{
  "num_hidden_layers": 8,
  "balance_bias": false,
  "router_z_loss": 0.001,
  "init_std_router": 0.00664,
  "lr_router": 0.000879,
  "norm": "rmsnorm",
  "max_seq_len": 1024
}
Below are experts of layer 3 (counted from 0) of a mixture-of-experts language model. Rows are named up (a neuron's input weights, with its number) and show model dimensions 0-223. Each number is 50 + 10 x the weight over its row's rms, rounded and kept within 0 to 99.
Before each expert's rows: "mostly gets" lists some tokens that are sent to it at least half of the time. This comes from a sample of Wikipedia text that the model never trained on.

# expert 8
mostly gets: " his", " their", " its", " her", " the", " first"
up0:56 35 52 53 69 50 44 57 41 57 62 57 45 71 49 47 57 44 50 44 50 47 59 44 33 48 35 52 37 74 40 58 61 37 44 61 48 46 38 47 61 44 54 49 56 38 45 55 52 59 36 38 44 41 48 56 47 60 53 48 42 53 46 39 48 46 42 48 53 63 50 51 66 38 41 57 55 49 51 46 56 49 57 57 65 65 52 25 51 52 58 63 63 62 63 63 48 57 36 42 69 46 32 61 37 41 55 37 46 35 37 39 38 49 35 50 47 43 53 48 62 48 39 72 59 49 68 75 40 56 49 51 37 54 34 41 44 75 64 50 63 49 33 50 65 55 33 51 59 59 54 48 30 52 37 48 49 44 37 58 35 69 23 55 46 33 55 59 60 51 64 57 44 48 46 33 61 56 46 62 42 39 50 35 53 58 58 59 37 40 46 48 60 42 71 52 48 55 54 61 43 37 45 62 37 63 43 38 61 54 36 47 46 36 41 45 40 52 71 42 62 71 39 44

# expert 4
mostly gets: " of", " from", " for", " between", " Total", " name"
up0:44 39 57 44 45 46 51 43 62 53 58 44 38 55 64 66 41 60 56 66 50 32 44 52 44 34 51 61 29 53 54 54 55 56 53 47 64 36 49 72 36 48 46 71 44 44 41 44 63 52 30 39 48 51 37 56 32 70 47 49 56 56 46 41 55 57 48 50 46 61 56 64 39 67 42 49 50 60 35 50 56 54 45 52 61 60 61 58 43 54 46 51 40 44 43 54 42 43 62 54 44 61 38 53 72 61 41 46 37 57 57 58 56 56 54 41 49 52 48 43 50 71 54 53 47 50 54 63 51 55 55 48 26 50 32 47 53 50 59 49 58 64 37 61 31 65 50 60 54 78 51 50 52 35 77 61 54 49 48 60 47 45 58 55 57 29 63 47 64 54 47 66 54 57 64 63 41 47 35 48 29 63 45 45 56 42 50 45 65 41 58 55 55 36 50 52 41 51 46 51 43 42 26 35 50 52 47 51 33 48 46 75 68 33 46 65 66 47 59 44 51 42 54 46

# expert 12
mostly gets: " he", "|", " it", " they", " she", " He"
up0:48 39 34 49 66 52 54 44 41 40 50 51 41 58 53 51 55 36 60 38 46 61 42 45 46 55 58 48 56 58 49 67 34 43 49 48 72 44 40 56 48 41 63 59 63 58 45 54 58 34 41 47 40 41 43 48 39 54 53 44 53 45 31 48 48 74 54 59 46 45 57 36 47 56 47 58 60 52 47 61 66 55 38 36 25 57 44 68 35 79 48 25 53 59 56 61 45 58 45 51 39 57 42 38 56 54 39 46 52 51 49 50 56 38 75 59 32 64 48 50 57 56 39 46 48 37 45 53 38 30 47 35 66 58 60 57 55 34 48 47 30 59 49 49 55 49 42 53 58 42 45 57 40 74 58 42 47 44 57 45 32 49 66 59 46 49 35 53 49 54 49 41 39 59 42 46 37 48 54 51 54 37 42 48 40 51 44 55 56 46 41 50 25 48 70 37 43 62 69 64 59 51 47 40 64 74 35 34 53 76 39 44 59 65 63 59 47 45 40 43 38 57 60 37

# expert 21
mostly gets: "1", "born", "2", " ", "9", " Genre"
up0:50 54 36 56 49 36 38 62 52 51 62 43 64 57 59 55 42 33 53 44 64 57 59 45 55 55 48 50 47 34 55 65 45 33 36 31 38 51 41 59 41 48 30 41 71 33 49 66 56 50 31 47 46 50 56 48 62 59 48 46 53 52 59 58 47 41 45 53 43 40 48 39 54 43 53 42 41 42 53 57 41 25 47 65 27 69 60 66 41 44 53 46 48 36 42 55 41 57 51 33 55 46 58 46 44 45 55 48 72 56 71 60 47 66 67 47 36 42 54 43 45 64 48 42 66 22 50 49 29 41 49 51 56 63 57 53 53 42 38 60 54 32 37 58 47 65 50 67 69 42 52 57 54 57 38 64 53 57 52 49 71 40 31 64 51 40 52 53 37 42 62 33 54 52 60 56 51 70 59 53 69 37 59 62 64 42 48 51 53 61 42 42 57 56 57 66 60 44 54 44 49 57 54 43 70 62 47 46 49 48 47 59 35 43 49 55 60 67 40 40 62 44 60 42

# expert 16
mostly gets: " music", " football", " building", "ating", " in", " development"
up0:41 49 40 49 48 46 65 48 61 48 37 43 56 38 41 51 60 38 38 32 47 59 72 42 49 66 54 54 66 50 56 52 45 54 45 60 62 70 46 66 46 40 41 37 32 59 37 58 47 63 39 44 53 61 49 53 46 60 69 43 46 40 63 56 57 47 67 58 57 45 57 45 56 64 47 40 36 53 55 53 42 48 54 48 56 50 36 58 40 52 47 57 48 38 42 47 31 58 46 50 54 54 60 60 42 39 63 44 59 63 55 49 50 55 48 59 51 32 49 52 43 40 59 55 39 65 34 57 42 44 50 35 61 39 38 60 28 62 74 51 43 30 51 53 46 42 47 70 69 58 37 53 51 46 32 35 55 33 41 49 63 37 58 47 31 54 59 35 48 58 36 51 63 53 55 45 50 40 44 50 31 49 55 63 43 42 57 48 41 52 30 33 52 39 62 51 59 48 61 40 43 68 34 44 64 55 53 58 34 51 51 59 33 56 53 40 12 48 55 36 56 59 42 52

# expert 28
mostly gets: " his", " other", " her", " their", " its", " these"
up0:51 53 45 39 55 59 60 34 61 43 62 40 59 58 62 55 55 37 59 56 46 47 58 55 50 41 55 46 51 38 55 30 44 61 48 48 46 38 54 74 71 45 55 66 71 34 42 54 48 53 42 52 55 36 50 38 49 58 46 30 55 47 40 51 39 62 51 42 52 48 42 39 46 56 47 41 61 46 49 49 62 42 49 59 46 50 54 57 54 39 41 51 44 45 56 47 33 41 73 48 57 80 41 53 49 43 39 60 57 52 46 52 51 61 57 46 55 42 47 65 70 49 54 41 66 64 40 64 54 46 53 49 62 44 38 47 67 68 64 47 73 38 45 52 36 52 31 37 49 55 50 30 64 51 47 61 39 26 56 72 55 53 60 41 52 46 59 75 41 75 51 63 37 52 43 54 59 57 57 46 64 52 56 48 61 59 43 43 47 45 47 44 26 49 45 59 40 63 52 64 38 42 60 55 59 57 58 56 48 74 73 59 51 58 49 43 36 60 34 50 37 49 47 67

# expert 15
mostly gets: " \"", "==", ").", "===", "\".", "\n"
up0:45 49 45 52 34 51 43 47 38 46 68 52 44 34 53 48 44 51 32 43 52 38 47 69 51 46 54 56 42 52 44 52 35 53 57 42 45 50 56 42 55 51 52 47 46 52 52 57 51 47 45 59 63 38 59 51 55 54 33 70 36 66 45 47 40 66 61 41 55 53 55 54 45 70 65 58 46 46 42 47 49 34 48 72 41 60 46 61 20 54 60 41 58 46 34 56 29 35 58 43 62 59 66 30 61 62 60 61 61 50 44 40 41 66 45 47 42 78 43 45 46 39 40 66 50 44 51 42 56 49 54 44 55 53 60 58 64 31 46 40 61 48 49 67 59 40 39 49 56 51 36 27 28 47 57 55 64 61 41 46 53 54 45 54 62 46 61 36 22 43 47 47 20 56 42 52 47 57 46 56 41 39 50 40 50 48 60 49 69 51 44 46 39 36 26 33 44 52 61 54 48 41 65 50 50 40 38 50 45 46 63 39 53 57 49 71 60 49 52 61 56 58 59 54